{
  "hidden_size": 512,
  "n_experts": 16,
  "experts_per_token": 1,
  "hidden_act": "swiglu",
  "normalize_top_k": false,
  "routed_scale": 4.0,
  "balance_loss": 0.000982,
  "vocab_size": 32000,
  "optimizer": "adam_atan2",
  "beta1": 0.95,
  "train_tokens": 538100000,
  "max_steps": 8035
}
Below are experts of layer 5 (counted from 0) of a mixture-of-experts language model. Rows are named gate (a neuron's input weights, with its number), up (a neuron's input weights, with its number), down (a neuron's output weights, with its number) and show model dimensions 448-479. Each number is 128 + 32 x the weight over its row's rms, rounded and kept within 0 to 255. Numbers have three digits each.
Before each expert's rows: a language model's description of what the expert responds to; "gets" lists some tokens that make up at least twice as much of what it gets as of all text. This comes from a sample of Wikipedia text that the model never trained on. Tokens count by the router's weight.

# expert 5
Field labels in dash-led infobox lists, mostly biological taxonomy, such as Family, Genus, Species, Binomial name, plus Born, Population, Coordinates.
gets: ":", "-", ";", "idae", " Genus", "a"
gate0:121201071101142070162125177155130071145086076131157101155114173132082094131106145146125137117128
up0:124164135072073151103106145163087150098075171056103118097157188146163109079174074142142133092132
down0:079127126166047137165101106136154108095128059135089104129150179148159141117143125150077108119085
gate1:147057134093219079096093132117176157095094186083110113101142202141155147123166126082122153166163
up1:149160146163144130056148104100080133122110158150154163057128114100151120161093151152107117128173
down1:142125091176131134108127118109111107179090037172142107095086133130209132126166081088087153141144
gate2:133125171092173137153130120136176096109147100166110179148153192098076158166129147170103126108118
up2:094174066080157058134099124143111098142157066094117146136145168158089173132113135172153116091112
down2:112148132131122167148111136202201177144119127184166081074140154112144157098131154159136104171129
gate3:145119065102097124108177136123109186108092083185148147134134117113123149178160143190217075113123
up3:096107056147104060105156160118121126131125103113110162124132089147066181138168157170073172116136
down3:149116139124145129143072105181147052168128203122167093131144193161099118082039144165149060107179
gate4:103071124157149124155112156039095058146090127098078124162110131098176167135118160087150097111123
up4:107189071067122132136140123139166127162154107174196153146169097089165157124135145166123164138126
down4:116116147140108097086113129148088122173112068143138106118129135113185119074105173122150132128132
gate5:149118142119070107162095185156095216099117118219112115163077108113119118134140162134133166120127
up5:125113101159131134112151128106076123107217145161165115194083117083115133142074161114137155139093
down5:168131121088152157148072120127098094111121143138146103128132090130083170117168117090116144107151
gate6:058140134117102140148068147119082079108073145129056099146182136138091174178133071080187180052058
up6:153128163168146147132190092169140088117118104173133176121067153140131114155117116129133096119114
down6:157124105116104168119076036119116152222095128064059103153096157099151121151171124148138138166134
gate7:108094148154163086126087131146138165126106137109129118148123129173145119109162196099117092101182
up7:086158089080120206080110189080085092148085124157135159108086081130130186119113190151113130110099
down7:130174133158086154112119120109095132111089129168156040065145144160163108132139102078118112113111
gate8:086121097133107122121098210097161188103122154121131127184123090148111076113085166141090135083123
up8:138134093079102118091135103128142155162137118156137114151117107188118099144100130155165097199103
down8:141087144168039165085099145099125175112156102117102129129187121143119119121148116144087180076171
gate9:113169143105075122111156088118129125138121159092156121101145130108107182096094113133184120124095
up9:161146126170171159139082158130116138144160128163127117103157109216160106149180096095094141110148
down9:076127116101129092096135080106138138151086143065110177097118131094137107150175058187129094122139
gate10:131094164150088081096127130121111163072092059161163093106145153178116140081184111158150110137134
up10:121133104132147189169145140163134134095124111110089109118228126121178124141130158135156143131146
down10:136098093133124153117105121167119131180131106166113133112105039131156158156138091122191114149114
gate11:089100119102150086140108151079156142140158134120166176128124127149145129158124180080120103135152
up11:210107121084141126190123147116128136116106105174116145070142126169097105130146101048134118120156
down11:095068149122169092141141123145129125141127149114159049147094115090161154118167169175115072122146
gate12:141118100120107126132215102127042124138098077146116114217135143084112128173135121123210085143109
up12:150082102143147086116082115135143083117101180085171129154146114105232103127095185147245154154116
down12:084079145147157132111111095120108156156097160121089080230108097106226143138036069182118080095069
gate13:106170102136144096131108106165129140157155145106133163125137136117126139146137137150173155153143
up13:062178179125134152119058101138181074161147102098037189066083067187099154086157164150119060123061
down13:128173107038097115088137123128143076121169121080150156082148140109061120190102050089131128136043
gate14:111077081124185066235127134106118097126156078121118128172183167132093071158158162186126117132091
up14:175092079097137158112104124178124122106118140098142079083128147096087145064089183146128169136127
down14:132127107111151139120132086146153151121172118135069082116167159172112126063115183182145141158094
gate15:120100152123144075139128111049150083113159128110119116131059142165174157145099092112150033122136
up15:126102104163160094134061085109143112122168128092098135151109191152108080113115157106066112120076
down15:129086083182105151122102126136165103088107032136103102086143159101138135082069169051147140094103
gate16:083125139119124043096107094109068122098095131199176157091128156130072136138160112146127089153080
up16:189137093117143176173136166135163126128065119159110160168157142101153181127104108129187137108102
down16:197136138105102071152178170166156130132120115149200171118108174186113125130153138133096115111196
gate17:139108128119102144075105139108196080143116179150070140086130183128132119075143116180179094176112
up17:116130169103113119120131108190097137084186130158120117125122140156148090157098117138096148080136
down17:120159092107090095144144122176056118155121139124194075157106139149151143122152210126147160135164
gate18:129118113191124188094037160139120139155089096152081090183116105111134099130135131189154133159074
up18:148112133154129105123118160130135179151127174111131176099162074171110136133105110067108132135094
down18:133103141099139096143089108161099161154124153109169125050094174136152081202148113137141140120155
gate19:169129105072135162176114148182112095094182176080117173146167112110155110150204135130063134104156
up19:146092106218089153109126090145177137111140147120181144082099122083082118112108115100089126131118
down19:034101188161128111128168108151130169135105167166124208067084123127097135089142075189151110111126
gate20:129107089079150075089097135156105143142097143075068147082118101123082166130127215095128092185111
up20:116108152102143132068124163144105092090115150160112125094121124096153072128153165122130116128165
down20:110150149116179148062083098152062147144116117091137116164081149128089127141064099134096091127121
gate21:183136096101109106061127106161176177105128071151087142058118122077148137131139122151172092158157
up21:119172078175131064154141168083146186153118113147174089096154138138143100094085121150140104101134
down21:128150113116188195156170134070078119076070163148128083148149125145106121142144118150149101111135
gate22:121083198184095139145171064084135141088159109184144142131142115131167115107125164156099099095087
up22:078052171168125155100163147171188122163094070140116158104153090076144139141154142115166097122076
down22:145169116138121097102153137136111151153132121073146133079166208125115125121127067168138109135145
gate23:208086113063164123118115162086140131167097190190076149170195123139138149176083121067106110140194
up23:135100137089129154057163121125100098129119149187097134155151169073089115174085142142150145111106
down23:175130134104114175115093146141091081088110130170162095093184194115120145079121052137133043113071
gate24:139180200155106139108159143136130098109070120161161165126139180152136159108090144127114111102134
up24:164115126093097184108083117138142109116179118116064130087150160122103140082095169132173110139167
down24:167100178115106177140045087137093138109115146165117123157108114155138109147104176165087127130124
gate25:167084153097147167128159111107101079051051143132119102112129138139122153126095117138122089100106
up25:102115139173127061102113117148176161080148133159191110132134182170144097140107138164124124157154
down25:074140112148130084164147146056133126097134131077122214160085132100155128128119154138100099084153
gate26:155149142135153156123099244131173118150116085122108220094166118122100127135131172089084179158153
up26:068049095156151151181111113080112193127088133149120110100119176114076096172186150122158123126096
down26:140084060126128111083128128113187114145117067112190086141137125124170092150077088103163138141104
gate27:102147074158126100102171127141126126131106085091098130140120157117131094150129171158099185118065
up27:171122125154140082114123082170119109118110092134144151057082118183127175073119130121080126089085
down27:140131101109139110168149081089086104105133080085111140131153103136134123166113137126122109127165
gate28:135135114096149108129160177081147144108203143092113091169137088126126136107177149112168141118127
up28:179096138140112133156080137159130117075124143176196195123114074070163130115098118103161149134163
down28:100105111121140181200152108046183142111150177079129124134154085099137104145110065180161136122180
gate29:081184074192145161135093189127125101107119214070097117079156177110137163115091164080112133098108
up29:113174155110160122160104090179124125100122125097118145113089155177119131129151162177125094117070
down29:086100082117073174129117098064082107127099120183112101128104104133115093108037130136159180132137
gate30:110153117145117140145106177149093134128134128128079070123222139125169123077064119082067128147122
up30:110091159105142180126103127103169209101102175089068175164166109138128118164122152161184131130125
down30:131164132144170096105142164100124162077144148204096107095141110170129104136108106139151074114121
gate31:108173077132172089150117166067138090123105140178055131102055160151153163099119134123095159083125
up31:156116130124102142115108130096085113116158118135052114163123101116163155107153148155067098111044
down31:084159167082166122132161122129138106108082147136123106135146181118129105151154115091143094139152
gate32:123135121159104159077128125125117053154173032111145085173082076109102116130121103147122174129098
up32:124091140188163067119095151105121116162099119121190150055116122122123108099091132137143078147148
down32:150143128149100132154151141138101156095167170156103102116041119132170117168113119175094141093144
gate33:110116164134132125126191095107106108113148140143187100097168117120131120095132138129051100131085
up33:082098150123109068124095171128112109117152100093177218049117170170130083130084137128145113123122
down33:187125083140077114125173120118152146180088135091097136153171101142128138152131138184174133088135
gate34:113210114144113184129128123108112072128112089097183192096155080106121150151134107142088135184133
up34:096133170050125113078102122124113144111128121145116060133125149125073108147131154154125140130104
down34:135131103167087138141084155103104110151148138109148104044157155094142099155095111096134063127161
gate35:132183108122163073149143105144105102106105182154162137142134135152118167124128124192113169114200
up35:113107152118166055103051185115121145163122145103110182113036144197071149070132134142117138136134
down35:201137117161125084145136184106107136142119136054125145142109159185142065072121084137117137162177
gate36:122137074148155119081222140140164134183119177111163126165109159127119089182145095106103171141119
up36:172118074094159083122129146116083122101178145134159153085141115148090168108136122134127136145127
down36:135098135035114109162146195082163133101066148162147143170150137145123127130165115076070118148119
gate37:120164133167171167127132109054126081123119151110196155125169124123103132088113090143134122142058
up37:131159124114114066104170107083135080126197170118223162102159163142170140148148135119093078096084
down37:094116118153139096150126166128159134082076150107142140126106103119163103096161140119118103089130
gate38:117133153131130101158155139150157110141172127154143099045108128160099130127134120150123077087181
up38:150149102200071123079117157135095140120092102152144094141090089183137156108051066127076152092102
down38:144155120165110107110110103119088174114101112156212166065180159116109147149116123213164123127111
gate39:105167154188147102124128142112120134057072100138124180165121156149144125148150174154115124122085
up39:114095131136111110167123165126110125091091125118094175180081155162106131117122152127079153106045
down39:099114150167155119145153171121141155099090071150184126148176150149104122120164133073140101155110

# expert 9
Commas, especially fused to years, dates and numbers after "In", such as In 2008, | April 12, | Campo do Botafogo, Rio.
gets: ",", "),", "\",", " 4,", " 3,", " which"
gate0:115141171111129117122191112049100182175129095105128130076155164126086093185070161048139107164155
up0:168110120095139105163104142125136126127129138090216104124138163170137176141084126118157079111111
down0:175057113189126109113127155120070100104169159203168146100118115206143110106072116153175161157119
gate1:103096104106135120127125156091114062133104048139117139085109095097131105131150116125205167177099
up1:106152090103110108107115154079135146151069086107148121155198174102103080166145100126094149099095
down1:126119145112126112135140109129090137120118119120147110144079160145153155142079166098140158106200
gate2:145117149151084081125096158143120086100091106123143133101118141113133211149078098117122173066117
up2:088102112130140138097097113196105161120164176153131131170090127102053106130197157151111129153154
down2:137094138149157088192125150117160074135116131146098109118123067175127146095186114103110161108138
gate3:161095121110156140077105195156106062092139111096065164104140125168138147152188139112102144119131
up3:120154127068120109147125155111153060170197154118110144151155070145140141168095125117093135121134
down3:075120115130056107087105109143152084156103129132159123062189078091164090159093130118110170130102
gate4:127118175124089072101164147110171077104145109108128116106079153108171116108110122238199067135147
up4:111101156165069119096122113109201110120057170129202156108129182128181122126025154169176112148127
down4:088134114144146140144123108171128099137175139198131140100115082139154137110143080135179074145124
gate5:113098146151117159126132164089089103138115046138123135084140122142111162119106099132166133218088
up5:133117114175149063045075193193135091137083144175137115130069114178153129138128144175101155105131
down5:060139141148141116078127069170125092148085073148156145145072131122166138182099084086106136175148
gate6:167119109165104076075156167186151179142100096145126125109144108145090108152131139048131121150076
up6:127108127171136107101163108150184121117142107139166128140135156126094115168136113163157130177126
down6:156103038094132155094091127170109131110109110124118127054108126167160116019146198140111152151129
gate7:114158119096074143127159121141105150134080127134197125173143175148131128172117122124091118128097
up7:081127125153082130103117130139129181101070157100106147181122118164105119132057121141088179126115
down7:151167105100184128105074064121162181123123131105152153142139175131109176090202129096130110093096
gate8:091125159122139124123176100189130183170147149130147156129093180113126145101109123157074138092098
up8:099121118136181091136220116099076096179111100147120145174112139146119117131150127089024118188133
down8:144160111151152119103126155109135116156141165095178152174031140105116181085131195123131140081088
gate9:191095090042169147112041153102140140121110149121108121127156097107153106104149137134064154082173
up9:171105180121127122081124221127106174156162091161143110107086089128164142090134140117179167123139
down9:168064166193167112105050117099171184126126173149124185115132134130054157105195122149156098198104
gate10:112109093093169143111137086109127105111175163117090104170140131107063111117125132115108189108106
up10:094119058165148129149184089113086098147155179093130078169144137155093072143161109166121146142124
down10:103166124116162119145139086088070071105181159147140085117131154102148173125079141171186102159120
gate11:061117088154195161139152132152173114092074123140132086133160128160202106197180098136135112167146
up11:139095165136055179076076142117102123140078115093119126059094130101117180073134155117172033143113
down11:118129155127100149113169095101173133123123145086134100149099172100120141192121074166083172085112
gate12:094092081164228139133140149206104115131154056161118136036154144195134086106131129077071118120192
up12:156144125126154152122188146103131153175131158206156095155142078125113098149147126095123110149102
down12:136081173159190121101091144168152141143058143145146154101104109135138157132056135167139145147092
gate13:196112126109113173118066091128134144096066219117146153153149161135142132076119120179143145164076
up13:059161130140117162200101090156152168133168101104168122080187127185146122125125148182129126097151
down13:111101083133081058190157131145122136143120128099173113120146133131085169163116179107129114117113
gate14:152152125129156103123161098094089076133092032118105196096151133121110114107160104085149159158146
up14:149118174069087103131147104147133152222171148123132126106101098123151080080103144147165176106132
down14:173131179139138170150208160139153131136116118160124114130166106136121133103142066124110121163132
gate15:141145125175085116127109149085128132131139137164130114191162130150141096135213108146084148139157
up15:190117150136084151136107045147177147105097087132126091157149201151118129164135132170144178123136
down15:159096143120111082196163166149107151086131106145049118113167117160151100065123129103167152081100
gate16:141154074100131078174149176119090090121162073102141152108101091149109094145089138161098153074167
up16:140111147183109157117113037165155165166119196134145097158117184117122184100149134097132140131081
down16:152127142160168120154182134159109119059196093142153181146118058138138128112156170079137061090150
gate17:139092161071087128124125124106102102091116150144086197114127103138081116115135142093153093172163
up17:125114111162103067148149118120098114181182129099088070170105120065087092122184103145151169134170
down17:114098142109082058096152166149182127124117125102142109160075122167127102134111137122153070097153
gate18:105148139156100108117143144067156125171046181156138181089141166157108185137156131116126125129056
up18:110114097067192115155122084099094128110128111168119144106112141142113115125109147191193076129175
down18:089156098108070123069089143153075113134167132153165162177062058093146134181121114053145113124159
gate19:117147107076131100166127090097150110161114148115091117147158134147130080109083127089084176127082
up19:177129107071115121155105132151090121125196063177125108090122089176143155121130102183148144128138
down19:073186086131159138142152175082168142090147092131170117167151149109213118096119085131116098138092
gate20:099144148081128175128088128152121118153088115159206147122172144170134060173128147128071157134145
up20:145116100117126136113175119070174132167149173143084176081158147112087121117102108118181088105111
down20:055089080133149137126093115107111109153166195091133131097085111104124164158128114106152173097089
gate21:068163168083092172167094104123133123087093157133151173113108096174133098138100142175138077064146
up21:132147124130144082138106190133159149100119167157140152170065122132093079123046116113115105105089
down21:168159110139124098151129117109088149146106066124143112124097224131092213127203106125113112086111
gate22:125142122158111105164146104138158150148169066113089208164198165140085031076139114070133059137097
up22:152114102165161113144124146184117118129135143134095133153151138138078107135104129110110084124176
down22:125140184123134040151136098118101103120163108137163091173159167168131217162155071170130143111120
gate23:156179158142104114083162117101111152175174158097112056144157151098060100123110109127063154150124
up23:155106148127109089105131108125087134137150060109197124136144195134146158071068146190117112113087
down23:166150146117123132122113112102197143137056120126115140122171158146116090133099135136108126102140
gate24:127106100081152194142076106109148139102124078170142087109158141123075097143148137111151130136110
up24:137110096107073119147087145110125115136141118095114121119093080155089104097131106132115136103130
down24:114131150119107161098135129121164200077112150166118173059096127125096124157146149105191106123120
gate25:177082174182109124121114109132177095115132155163113061125106095092129133126089137136122107173133
up25:142138121153172161118112148156099117146152180155162092166128037128175132089154140105105179122146
down25:118138101164131103144138158120160166136151113145095122156135143145109147117165183102087099152156
gate26:113105172244165106083075172135166129117158139127160118053138145162155082130125145079148151077133
up26:143108111224140108140077126118121137198117114111098180063101077156171147119146119087122163153070
down26:074169144163094096164072118133143132191120131136155170140070189147073173147065121142203132159129
gate27:151130083108085178133103136171117054158100114067113088131144104175167141174172142183174125149082
up27:096081197191140125100142102106124106072102113059142128120132162136162152150146120147103176045127
down27:150112106114124056126174122089133162124087156114126096125159165098132071091120142099142080106133
gate28:126116137172205157137133108167116060089142150156120147156091131052148176182129163121097128125131
up28:134188186112102105119099098143178082096077152163182119207071146167123082166138148057107142102087
down28:132060083127108160128118074131104076110121107117127153113123119143166144127169178084165175141133
gate29:122155168152148139134152197104110111138076147144068076146141125104101092144127123123141070110155
up29:168148105143158097115119157143145103192102113125118176110126111134198137108081131063061194166148
down29:165122124170083147127093124087178154160128164152154189118167119133121132077095169153172140148082
gate30:137095076160110121110047164148112133119169154127115159080135136102144200125119139051104135141110
up30:121133109189072171160138131129182149144180119160094115094132140170097087132150134131168114149089
down30:166175121154117121116079071164155162087148127143137140063158120141167126127125164124141156147088
gate31:118133091147141102133156151120151111095088182160068148125119109152129112198182138125099128135106
up31:154155113158127108112131148128126151100099142179123122196102117147146107139117120122112165150058
down31:118175150082128168141149155144128163115156151073090137146108177109138179089167117171127103191120
gate32:106133122166119169102101112141120156115067177090116130099153140159190163049171128147080102113153
up32:152136084079118143143164126099132140126137093103134164123168128161106054155114138147185101120083
down32:133160123142153125184113130141166134163111137186134159142136103088134132104136079105133162133164
gate33:137153118129058166133136086154152135138053152111105168116130126159122183097097110193152079103037
up33:161112127092088188120127136073161141180136147138134048137090130107119058142118120151136105092120
down33:151159109146120137095137119155101136149180073162092123092136129065132141096140143144126141123096
gate34:116143106096153157162128087157121161131163174100146130064138124138109096113182158116182186087175
up34:089162104058166080133116164126108181112152156093134133145106095101129063134228152158116120163200
down34:138135105126149094152166126136149161122115152059135119164156166115111125083159168139120140090100
gate35:123129091102121155078088130165091130160054142110159187172128098126175088120192161101105131158071
up35:160131182104104075156194086185101060136168133107190119076146185170105175219119102195098096178163
down35:112121101109121112119120159158140105106179066100199082127075086159112110141068089111084082119145
gate36:119119099098113079151151069127082188164133094154157089095088161163140078149127137127170132100127
up36:160144155090161131091125118101136120077096200134091151155157115150134168132120143125071152196089
down36:122133107110179135114104116125178160150127132165126131116116076142103127140126095127048140125102
gate37:136152109141163189122158113118086142135075144072115131162133154102091147105091128159103137101106
up37:141142118107209158161172110184121155120096132150165178108131127160154139166167090195133075154206
down37:113108123100174111109078125172113165130121137104121128152032172127052150140174165137119124133098
gate38:087101188086154127127145082085084091100180142107100097109143138116123160147103126130122104127171
up38:151183116146119143132095150086165173140203125129091087188119091088153155164131129130081132124179
down38:165125137147151131135116123169141140140124129088111153133102125097145130185169128167133096136129
gate39:159124101152181115142164117104113112150127115098133130175175090086134159128087139084119104142124
up39:093138100148167153151167135121113120202168169116108122099163141115149217142088125149152130135110
down39:100095200101124174146130157107204125115098110086117140134099162125149109131101121112133139113106

# expert 12
Isolated capital letters and abbreviations in tables and lists, such as W/L game results, position codes like FB, and stat headers like Rtg.
gets: " A", " L", " P", " C", " B", " D"
gate0:138121134130049087125150149146109122069119031138160130122140131110158167144135087123109102133117
up0:086154137111135101112145136165139165112119127178114144160119092105177189113107081074145177130123
down0:076117196155032145159101170127107125163112142083115153130150146131082118089117250084120110119138
gate1:146089097170132109096052118139101119145108143082119173093133111110140076098163139192081175133140
up1:116156101157127173115061131158141109122084131149030165149151127137146098146147085161085123125065
down1:138094180122109153141166169175075135145128131155102113175078201097114107123102112133140076109131
gate2:157148166108106089098142183174154142133198182089117085128142121119130151149062095117107112118116
up2:179141195129125126149104145157103126110181153196145158079133183149121157168094033102108101146111
down2:138155148130167139123172163113132119075168131088133172069094128119122161141113142061102137116139
gate3:126119200106127156137130136113158081125106071140137157134081089122168105194136118141122111116162
up3:046172118101139133145104062125171112081154191174064133180149076148170122133122117143111147165128
down3:137133173118144172168078092140112163145150140113161148118138198136164124157139162178098137132109
gate4:135154135103136149171094140148079152180148144118117127121212119124195099125143148167160157129116
up4:176154127129103118168147087079145187099133148131154180110107073091088185199158108076141107153153
down4:111188116176113082065150173176078140162144131152161145177108103127102112079121091142105143200169
gate5:078137149192099083142167106159104152123050189151124211118144111109134109130187069083147130165173
up5:128065202146053131176148127113107157159093159166107135161153147138145135120156115147090113101107
down5:129123136070146148154139134119138090119063136168117142156049142152144167090137202107181149099162
gate6:183137107117118150192093163115133115158150114130110135104175147117162099162122176190153126147134
up6:152114145120158155160202127067142077164115152042135073140132141153102168102077112132116114105136
down6:162140086147107115205167056113139089108086147106106135091104101155101136075096183198069144100145
gate7:161127144102160088159156149069141150112154092112109156115126086075200106151119070131149168145135
up7:159151085149141136081119124178158137125095110122112104137137103107184144135141100140125169133101
down7:128114126098134111148163097105120096101138212114166132151135149126159106118181186111112115141130
gate8:148122108159179075172126110125160125164146143139131182091149170127167134123168113175066084125123
up8:153113145127157088142155089147151130109138134136111115167178180175173132117140098177014152112131
down8:101130128126146082195164086130089135104123129111077184122131090205108093106113125069137121045151
gate9:130122115104156114125108133086088159097161112160138110120106131134087181136205129143120151081159
up9:084097099128144088105104167114127101113158127197145085176107106092160160143111133148110165149147
down9:112096172165122152128185097147151185124096045124167092108116102092110138130168189158134104118122
gate10:137125056113117163150153103136129107094081104092149185045138103108115114139156126080170204142194
up10:150126176143127144115104079133133088160158057107191091188170131078067117155069156109154170129136
down10:169073139191067055182132132133107169119145173169035139158159131143109118218090074142128142139057
gate11:127095092190134128153145104176126140112109135164145103126148097126139146147177076184169115139141
up11:157168151116133163119136151092068066119148148087115138122187097117136142144136104142136117130146
down11:128135158128147162142139133076109089103141112091112144123162114120134130083115130174099105105102
gate12:176079129081119135122151086113164083075119170175118076180091223090137124143083146106148100135119
up12:132145173188143084127070127098146103129172089144152157180090125127095144099148059114096144127119
down12:090134172093062093165104181109137152149161200111132094164226101170093134167093176142107078152159
gate13:137122106167103193077088127124192154134086106140101074127122096131090195110043181147100143119103
up13:131141105140118172142133087124169047060165121141155107113149161135172138111149126162120154124113
down13:097150141094155145115124181171105124134104125137146101139145177135167204166151117137065170109085
gate14:182025170166072158134156187140149195132103110095146142110195118149157107157174154145084168111117
up14:146152085134131160164117151158082147143126136082117148122189109161157058206131120115114179133106
down14:130157136129161153156131120066097198095124119146145163102062146157144073113098155061166158058058
gate15:129118169150095110120094100162061099133130119071115129121158169157108062098118158093196106118088
up15:112147175152114110138067138139132095118082118111186145134135137084134102108110054148111144134100
down15:069138118114139052107085108116116125134125088102213125167134086143138140200103104094111138139070
gate16:112158134140136110130129116093151054202155098153130128069189100101140133158136118131168181118111
up16:169140144118102090178114099161056179112108094104098090128200172140151140142102154122143139125073
down16:136100155089127144117164099089142117113167119139163097102077161223160158135168117125118134139203
gate17:078122073138183109151077154131072132098115100123196165140097141156159131139178159144111178164177
up17:187155124049137151179148151068118081158137132151157116124130132173094094136147075161156208094115
down17:132154142150088102196130117142091109099055094112091130149160102166108149112124118140162180100120
gate18:143177135088108102133163101123126070143121073168159127153149101136120160171140127056138154152124
up18:113151156124112097141177113158134134131141086120143106127152062148095166133060145115120135113170
down18:147136149166173120181138105141164135102187136173101099093068151122079175158114168078088157131095
gate19:158107113139161149027199110155119101066066132082124161087064090068154091174143108128144068187137
up19:145139100162123110143111138099122087161119146126126138143113112092064130083122119095105079128151
down19:167034127164089153136128109160103087113146154114145110113154127096134115141076119085170111164173
gate20:093150144112145121155122108084094087100127167086132123091147034137109125130128133106163127093117
up20:087172145115148124097089095091111087105093146132121187088158071103120122165094165105139149137124
down20:133093113141136133095126108114189120087110147201113143142141172130098129127113113099097124142133
gate21:129146147124142149108103148164143140124131127169104111168141195124105100175103120177133060125166
up21:122161172127089131111068112097154067169174125187146112130128125121145172163099071102169125091139
down21:110125080109063102111116160126080114170080152090169189133103060135119131063072129113181107143110
gate22:095189123144156115050100173163161106151144150072188072171065120144094085052115097133183127135122
up22:126118139153184149125123106151127146090103135104153174194081121153200131051183135174126113115114
down22:149183163098085143161117092163148131176182148104128063144169076117116174122142182132137135162130
gate23:112123185110111090119083159111100155139132134125125201117124170193122123041123096184093137139162
up23:149155141141119150106149162142117064099142109119167096111129104096167127072147152136161163170133
down23:082098162153153122123114207090120105126077161098155113147070145120102194137118212120108132117129
gate24:125154126154120146104167118174077159123135149173181114057078048113097163139137132130114125139151
up24:148096088130149113096133136111123145115145199121164120111089109104070130144148100166152133148166
down24:092070146134097103173164121149132156168153089143145126113147171110094141114103116123146138098067
gate25:164163104117125102155122212103123163100145070136157129094141133118126126118118156096094215163101
up25:172125139092092098081137089158106145083158167128182162151039116132073070105140178135102128124127
down25:093168164149140073148085124148105111138119097136133176141109137088135145164149223083138069143161
gate26:129125100117138140161123132163115050145164057110082129076173121096114120138109138124119160127157
up26:137142084109110117106157094153100123176134156097114159088093170170119121167090120106118065135121
down26:046072155124123124114138085156133180134056100104093171099154140137176112121159137133148172155147
gate27:158157121120145089128084146141163173113132144166108127166119126128154145122161111108082114155105
up27:203160089159146087172111146141180160113128149133121168211152128120143151142185105066102126106085
down27:178152072167121065168137083098121125174179099147186159101177142111134139127092076143110181078084
gate28:151127136155086141097110152163137049146171092119129148184166177120103070202114136163104139077133
up28:107148144130105133129089107165137165190095203079137130083112081101142151122157121142106138123139
down28:181118103201162103189093157128110125150130139096133110119161138201113139119113111191173144103111
gate29:140126094098168178176137151121113155066106166154097126109145114189118145126137189159134088151110
up29:153186121091127118089124149101121152090171062137091100109161130158097163120086087113116094118148
down29:092120165050119108121125141197100137152131135181171133150121138135156134151112110155133142156094
gate30:128095127137075123120154144091139164070139057103147091131135131092178106147123143144134145100147
up30:105125141106147065136093146110119161105101131140152124128091158126120118111175139170132125098198
down30:097118155129073122100122117097103098127086086108135093171082122106089082149134169116127135127177
gate31:100138115143152133171176159053123140101117084129072112086152045160133176182143129175112184117137
up31:150138138093110103102125096124147078090114155176151132099092182159102090154126084113165072114139
down31:151153113105065125151147194123139121157158149163138150147152118084161145158143155150150150163166
gate32:206094098175125139127164151143113089128109171133159153173193232137129136172136101176135119122088
up32:094151136062152119106109121083105162126147126123159137080095079130090167136132110097198170167156
down32:152156169181140173124125140105150139133137114064084064123178171102107079150128168125082136149119
gate33:157081137118162123157129131076150196125078080156158069151109114143089144149166204168138123143164
up33:113128158170192101107139140156098155132113146104112137172118146152124171060096126130117129098112
down33:097195125131175123128109106167106109166139110126103167127136152135117138145168112136073137188149
gate34:166117145088155173146034156172084155101126108142133133110114079102140134093101146197182141119162
up34:135146134158092172108215113146201102129096153111149135143161066125111124174086041109105124159153
down34:137127096098146067116113188152170072113147219094117149146132130134137133130159099136115121120126
gate35:192150109091082146165089125157145102148128086081141114158141195155099078125126165119128136118178
up35:146133152094123160204129133114173115113135106103155090151193130173067120127135122083167095099160
down35:112155108095111119195071084144094084111147143085209133155094129137099140041102099144098163117151
gate36:114094154158103152088147107133123138152092199094116098141142147098127142086111143105053117130127
up36:159176113055162117136122090102080125113166082145133152105136141151148144120100143100168179133122
down36:148141081160135056135114127155126118174163125122161169103182138100145083115091152159122149125092
gate37:144151152192133191178146130225147086174059076175149132118119150125140111149152134158115198131102
up37:155105138140106111146107131088139115137084106169098170111124159123116145146159151138147104127127
down37:093138132093163155145143118087123130136141105129160154149135129131135126156145149129095173158138
gate38:148119124145156115160150178146099161170087137075153106121164104145122139143154157116098109118120
up38:070129183098130123155107113202176155159101138110079154152117068110160146154121120137055144086103
down38:061134159167082153110127069165153200074102152148073150133114137118136086167110114044124106116090
gate39:191093055118145154148145130135134156107121089118091147079101087116141165128154154042170142122061
up39:138112095120165113126163143121097088137175148139036107131104163178127180153102123070129131117087
down39:127113142169171167179147095125080126121124154171079125174138181156123130154154078079158157130149